config = dict(
    num_hidden_layers=20,
    hidden_size=512,
    n_experts=4,
    experts_per_token=1,
    d_expert=1536,
    d_shared_expert=0,
    hidden_act='gelu',
    moe_layers=[0, 1, 2, 3, 4, 5, 6, 7, 8, 9, 10, 11, 12, 13, 14, 15, 16, 17, 18, 19],
    router_score='sigmoid',
    normalize_top_k=False,
    routed_scale=2.0,
    balance_loss=0.000104,
    balance_bias=True,
    init_std_router=0.00946,
    lr_router=0.000474,
    num_attention_heads=4,
    num_key_value_heads=4,
    head_dim=128,
    vocab_size=36976,
    norm='layernorm',
    norm_place='pre',
    norm_eps=1e-06,
    positions='alibi',
    qk_norm=False,
    attn_scale=0.0884,
    tie_word_embeddings=True,
    parallel_block=False,
    init='normal',
    init_std_qkv=0.023,
    init_std_o=0.0,
    init_std_up=0.023,
    init_std_down=0.0,
    optimizer='soap_variant',
    learning_rate=0.00315,
    lr_mult_qkv=0.7,
    beta1=0.95,
    beta2=0.98,
    lr_head=0.00399,
    max_grad_norm=1.0,
    warmup_steps=200,
    schedule='wsd',
    decay_fraction=0.756,
    decay_shape='cos',
    final_lr_fraction=0.05,
    batch_tokens=65536,
    max_seq_len=1024,
    doc_mask=False,
    z_loss=1e-05,
    train_tokens=398700000,
    max_steps=6084,
    dataset='wikipedia_en',
)
Below are experts of layer 9 (counted from 0) of a mixture-of-experts language model. Rows are named router (the router's row for the expert), up (a neuron's input weights, with its number) and show model dimensions 128-191. Each number is 128 + 24 x the weight over its row's rms, rounded and kept within 0 to 255. Numbers have three digits each.
Before each expert's rows: "gets" lists some tokens that make up at least twice as much of what it gets as of all text. This comes from a sample of Wikipedia text that the model never trained on. Tokens count by the router's weight.

# expert 3
gets: " (", "-", "–", " \"", "/", "'"
router:107154124136153136118110116113126088112129114115159138163118120123089112165140119124112126128156117111136116137136172120165089146110093134112152101106130086136137130115157119135116150120130046
up0:130096137117190073098132091137141178131136127150136085153125136128104111149154133102155139088151103152146096081181105129170133130141090121146156106106126140145147139116091163132119104110133095
up1:106116111121095111146111153166107170137095138120100092126124104086093088137147123123112170180116117119106123107172136168106134103136162115127104129142126173117061105118123095139116153146118130
up2:103111132124153111103144128156090163105098107170123145151152098089172135188122107118127137096096172088151130114127131091101100156123134145133109153123137126121110124119139152111092069141157095
up3:131152154124132147133122160165122134162169149139143120182141138159166109122160114142149126124126087139084107114154131139094133132131120114168125138139147134104155131134136115122125151123192129
up4:146154111112137158117135137143122166118144181108124107122133144112149103192150155129102161108126104113138107117155123128123117172134092156099133121142113157091121102097137105147092118116114085
up5:174131130093166122103091129146145130164114145141139110118175135115076127124102139139134107141116090116172119151102097169145116141100101165134147136084134103125114111135108058123148141102131114
up6:172117117130145131089118156141163144152099145145163108130129129124150106125137135135154141133145150158130125197117128119170118122148103155123096102155101126132108095116137141108150112178097151
up7:095125134115113129134156125149110144127148155112135161166070146098104108137116171126107104144134159138150112139144155159155113125152138145127095135151127145087137091142145088140172135133132161
up8:146138106112124118061073122088111129176109090125135117127128102124076143097131115139085103107153155126138141113139113106166097130170136122115097170108106131108137084110109119092109108125075152
up9:146157086106095120107140110138163143147159125132099149126082143080113067097134151081109132141136161172136144128149107123132129141125087115104128152090111111130125143123145129139095101123121142
up10:166136129159126128101137132136110157144128086102118153119130095116153159138119099097135122165112118145113129084110128128108075111153170170170134111087122088159153134120136133170152138111125150
up11:126094144143105122095100151103098116144104098093158134157095098150117078159141093159078127120138152129142175134131107158144179121123148139135116116133147148134085109136084102146125155155091136
up12:164118110121133080121136139173124143146151144114156151108097160155103115149136105128128087120167094129136143120155173154128132130139115134142168136149102162124120143095137123189093135123157128
up13:144113193148142140070100103180151112159137165130141132170086130154174126161140121125125077121174145140155126135135151160154090121115133107126148092121105159154102131149178136146139135138101103
up14:122117095118109144142164175128088159136136084135140092147123144103121170108150116158082148116153127125158151139140127185166135143134119142126117120098165161108130128120114114107082125133122126
up15:105095164139159064085119152128122149138126103136176113120173156115145160130115103153122120100125147137107118166115113129146084130110148091163125132122126123127158132093078141115143116157139132
up16:106151169120148144136176117101126083144110116146130137170110120155153088154123121132146125141158157107129091109151123117131116175108130112150147079095154111169132133154127144092110178113159103
up17:126143130141098114135122151151109151135110166153167135171124164079125146138095126097101172099133126154117145153104103151168123089130108182092177099128153118127134070115115150133160101142143102
up18:100156129113143162091141109127168147116134163120096144139159152134096133122124115102135108119147128145127123150099169108153095177113124136157141167132125097107120102107122119116122177165162125
up19:121109130135141135123136121131129100071155146124132056133121143135105154086195156121099146144067128088127120132120140114096136091168101117128174113133115181171135158138179108122141128108156099
up20:094156185125106121118134133116169150119098134109140139104067104145126139158117129117142080136091139087103134080145117115153121123172109119130168144099119127147100144137119110088158133109096133
up21:148121132106133141135089162124112122142093129142149151103092105107121120110129120132160134121105116159107146140163113113146129115114105134119109101138088136112117165089126145123107153123134124
up22:111161152141121128093130126120155117121114128130146170160144126080178127164138116091119133128127142128146122126120135164170112112139169128123121132086134123180150086116119109130149080089115105
up23:118111086127136145155092150088148091102145148155120071080110137146072146120148140160140104084160115103129128137165080123120159125153155118122148119127132127104155146093106108209077113119132149
up24:085161120157131124135176106146122155167159115131120140105126155164090140143136124109102099142137113108126130101132131124148154165133154137106119113134086154127110141099122112116173122138149108
up25:117132110148136130097125158162155122140142135109118113121150134093124096119132101147166111104122117124151103097167124122105175136099126135153113120112136132131113169138145125119083166142136086
up26:102181146131111102089082138126114143135133093107121138126119185122108167128107111161129134095128130128133085163147133173116134150117155169142156141128097117126140152167163169096139141102139046
up27:118114126130152152142076143103143152121168113139109138172111129120123173159134139160090137148107168137128098134141132133146130134128146112109105099124128120086102095147104107121119135103141147
up28:138110161095115138187152135129119115091157140155101138160083102157170151157103119154144118176163125184118147125101136100109169152102153155132126155107097141093134148123145151139133150124117104
up29:163134115144132121151110188112136145097114107107126119095161135094158116167157117141086151124139134153138155137104108117131130109133150163115122124122144133132131124161140125116101146073143130
up30:130148129096154112127164128115105141158088130115149119121123100106158163130111115154102125127117122171162114106138156125161177158121123106136111157099066106121140120141113113162094127127153136
up31:119137142150105155133101129118159107146134123134112128136095090151141116106140115136113125147135162137123147146099129123171124140116135102098092147089147077106139171127139131108155142104155130
up32:086105127066105123161161088089118159114168120134139134100085106130138104157125095116135066118145107165110158125152068119126121161119140150117128121138144105160097095131125155108103153157125124
up33:134106103068135172104145155167106156108099128151180121119094103100117140110118117119050093108155126089099133111147152121099190175170134128112129117162148153122137101113133127128099160144150113
up34:105145123137168136154147100166134126122097164107155112125135101148143093133114148147146127144087137136111123126158117095134178123067078137114096104146133130107120108176107113139121138159083117
up35:115140138065127126142136108116097136101105137140101147144087052162162161086148172120174085137076155147151122145078105155123108119119127162117155177178123125173154150109117147159134117144145143
up36:105142150091110067132113121157145153106154126090151150125134166157143139127153078114092126148106083127151117133119128148156091090153121160132122156131125146126112145092123084161127117120193124
up37:139135169091137114120164087109130130104094090091101122142126116123146137124117134144167103088094136105120123138137089118136198128177112126131132136138111135091120118157175140139120141150113123
up38:128107155142139105111119135091102139164064129088137116104130113094155121166113110154139119174088120103100139135106153140113074110122114149095126173162103138122110131110134142068182163126134146
up39:098139127107167161121084100133093100112088122153173149109115088146132111120101113151133135165135138087111104135112122143144142122107111172103120088102120119136108092119113120140153138103148114
up40:149119148105187097125092114136150133157126123133129146111146098121160129124138096131134106155141125158134139123134092110125112121109114113158104095137113136184186130143093144164103157151154087
up41:152142145080108129113139092115120102106157128068139090128139107098086094119121089107120129159137122163128152097158122158130082128135150134136101100164167128158125141160179137156095115136137093
up42:137109131117124115121137122147157129125104111131153187133134130130114117105133132151170086159157122143102170123130123132145093115156140136158119079096118094131147174143112109141061121086124142
up43:127142187187099117114120130099115096140112152140139127169122099149119133125155135166171101123133102121101137158096100103140096119062121163149123102160153108144093155082167130130131099143132121
up44:110145152140165133124176132151123123128121150147098118117144134135124120166163170101128089132143131113125159102125141165101095155154128128111154110109100105110086124081138113101169141132145085
up45:136096146074172140152128145097102101110158162142139146153091154109140116147108126125143138098138132099119124105072118130155139130060156155099160125139127119107156100110140121159138149069164150
up46:151141150099117100129158130108167132177119103133133142132124119116103139120129129111159188143128115101142093118144115082124164107126111122101164078136110113109127194180123164133097110115099155
up47:077102131175131123122149157156126149138093096131107101145108136143137123136124118100174095101165125126104143136132157129126123113120129136110162162158118116089097140138118166075094109097137120
up48:151128131123142142140121130114138164117095106117142092128113109082157130103172126107155065118098134120061131090141084121135161169117150110130092120087148114130090139076163085118177129142078116
up49:110118135137145094128123136137129154135144101161129154153164140119132143118106133131136149123131115169163131091094103130156117125087150120167124128124142090147134128150135110106085139110152119
up50:118135147147096145111145127105123137145156093142097114103135080124107137062145124108113152141149140156119124135167131118120165141171094140125101133145151150116128153116119131123146133140099111
up51:138101122101115131135124114145145144102085119147107135156117112053135112133184169144112091146119096170144111119118149076134121148102154174114128123121120109090097124115135125148104108148132147
up52:100116148122141180111081111133137116140123104141098157153160123094094145143123180131124138135112097111128108160127138171117141141102146157134148126154135147168113157105114133131139103090113133
up53:145108132119165112155152138128115142149148134148101175113081126135143138147145106133151133151110163150155130078119145148104116158146135090153121153152125112138139124109159116112134115079113096
up54:112161097138159089116070105089107133125146123103143143104162129153147105124091150138117122111108109142126096131102159158082172129147121112091126117119104089134121130100111127106129097144108109
up55:119165150096128135108118133115160134206138106130124125174102106141100141143190103125143130166118122172117131095131096140100146119114083132142091161171117140159122125141118110148074115178117094
up56:141134111161108119109110141137169151110133100150111151114136068086133092104079106142153135106123107082160101106122148170123151139127148111067110145163119090102115117145122102095156117126119097
up57:129085110141154122097157099143088127148108099132173155145107091098106108121099108125116084116154103117109138100095170122144123102126117109107132150114125150162104072131138139115129126131124103
up58:101126162144108120130124130115110101165169139100147134132092119094156094133158152133139155142141104133141117135125150114156081154076118170101125134164119173129161163133143089102114129137109138
up59:146122104160133146141130160105166126132137140148125136115162119112131073167164135169106086139120176126097154123126127152120071125163170175123182145116105138163136127139062186171109169159146100
up60:133155092105133118168105114109098116155119171181075095105170136118162170087126140125140154129126130112153113128118128144132101126114122183129081141104107150136097133158164153148138135104100129
up61:138149119163168124169089078146119127135070147095175119169073096124119085100139117136149134116147089115147134189143087117157149097093117119158158145133110096153175107153159089125152145140178137
up62:131124138147146119150137145103196123119150143124097132132166125069119127142123124162126156144107111169103100129100135128156130174142129114119118163114103141140160076129129119150114098169129109
up63:101090120158142150084153126111108092161158109122126129160122110146113142087146131107176178158171177105098146135137138116131140139158170161125134092102100173111130115113164147117136135168129100
up64:116139107052134132115172118154124153123165169111097160115112114140147102159146063162107092116132141148146081128110102150087061088107115137133155087144100124158115116167175142100116154112131148
up65:142112128112139129086103130108123126116143135139136105133149100102105167153088127136172143107120100095113118124107150146165121138102127101136145107108088117154107148101187148123123097106083081
up66:155157187106133113127098163106122112143140131123184086122090129108144128147131125162111128141111162113075099082160119127115132127089111122132085116135113135106157150179161171114130133131097107
up67:117144128150114134147107139097139108095097147108141150097131138128151129077130141171138160129158142125097083135099125133125115125158141174122144143102152126118137086152104151132115097124143112
up68:178153115181137149110101120126175173148115133137149065145109133115120126124127137136139158117151133122132124126133146126150109134130105140119129085161170138135097131125125172124113113155118116
up69:125103157176083114153108124138124115134118095144141129100107135139141120139167145110110166097117155166106114128104107124151138129100113154087090123152131140137163101087118143114092106082124151
up70:130122147099123129133201136108183121134146178126132133111095156062148146143164098168135119098121118111123114171098113128091111147125127105075137143100102128086100110102115108129140136166113170
up71:127104144144123107134160116140124141139087134133120111152098127151154133144159142113120107127118107123100135099159140158172111122107108144163099112072066106159128067116119121133136123137115170
up72:144166103106139150126090094122136138104122122156131133107142132109124079108136087137149106111120144077132150101162172167093128097149177123132118155130119126141169129121135137117077099134121144
up73:148129159094153106125134117101103120117161135147128121106167153123113135172110102075101135118127157114134141123180162142141050127132130137101167144147138104134133087104140083132091148165099132
up74:174184125132100093133117126100087109133128118088106108145104154139130086072101095110140160160142137127094118101136145135159117171145151156170151154145094140117107133119173123147131150100111118
up75:130116147154125122128122152088117134112143140132178134153130102136138096145119141110088107096171073165131083177107125121166110127093141150080194138157091096162113134163144153129157158126123097
up76:165135114123171105138065121096162144138125144119091140157112097117092134133109137147139128127179112105103107138170134163149095102097131141141095124093095109116126150096116103135094114147153111
up77:069092152092144120142158139079162151132115093138136108143096118112106143162136134145124112112129172115133150130099137123122154177134159113120120147097116074099106083114142115127139136107108121
up78:115143118119115096125136144134122149111143148110138134120130117110144150159142116113112116141147086094085091149127110111132150137160123123124098119120109109147086118133106102115123064099139110
up79:146072128058121118131165092151105154107124113120135123100147118155146132145106116134105107103109108133134140118143106135143172103141124154144109135154173112132156106086109129120129134147104147
up80:155153120135129161172110137143077087107162094110157155128134085116154082137130151099143164136121163113121080133112149180168140110127148069120124128152108134111165095156147124156143104127086061
up81:155140141097147101132081104135162116095161175122123102193094160130103150154155148152140124106125066120134148123159133139126141170138174105116146122145130122117148133112129127115130131151134127
up82:136116108132096102118154104168113137149163102094148175123092115157155114137146124120144131136116119125143122155142131155140149147086140151115173120146100136136127118136127114137128115132091139
up83:107148103129133121115108088132155128140122088140130123134149082114126137121088084129174107123135127096120112171099152122113134155093147179105139125098072123129104088101094158126131116136140101
up84:137114107149141106166148081198102107133165102106138089121138120127105172119120092099122129114081082098165151144144136171107106131188099126124159109138137078140108114134142116126098179108104149
up85:160115138086113107104125114130122120137168171168124167143164133106135122142096130152141148177173117172120134100101147151093132116102144118138129107092119112117127135092133145173107112082105132
up86:097144138145119104111137163153145122099110138135175145152145133082106123127101107131118131132094145137135167135145087160107111132140115135136133120097131096168140119123143144088135116112102118
up87:146075130102143145118130105110184135141139144133143113140131108143104111115128133146153112130143149142126134140116097144126135120121109104126133107119132151144146094145125149098153092109138105
up88:108140151103105178129128133107156131136122126175150150165104168133125171146122115086145146145148099148150143145117122120102109175128104115144119117106093120141117117141126118141125105114128157
up89:133147162122119088095174094129135132111098096097134126132107121141134103154139130118105131120124148174142182115128079145133126081095114120122141090141106103106184079129099108162128060116143125
up90:109139068115125122133136123122127166123095109099135101113163151123119147115129129113164141130125134181078168153124142106157118111119159160173128121124111122139103184156148112135119134116163145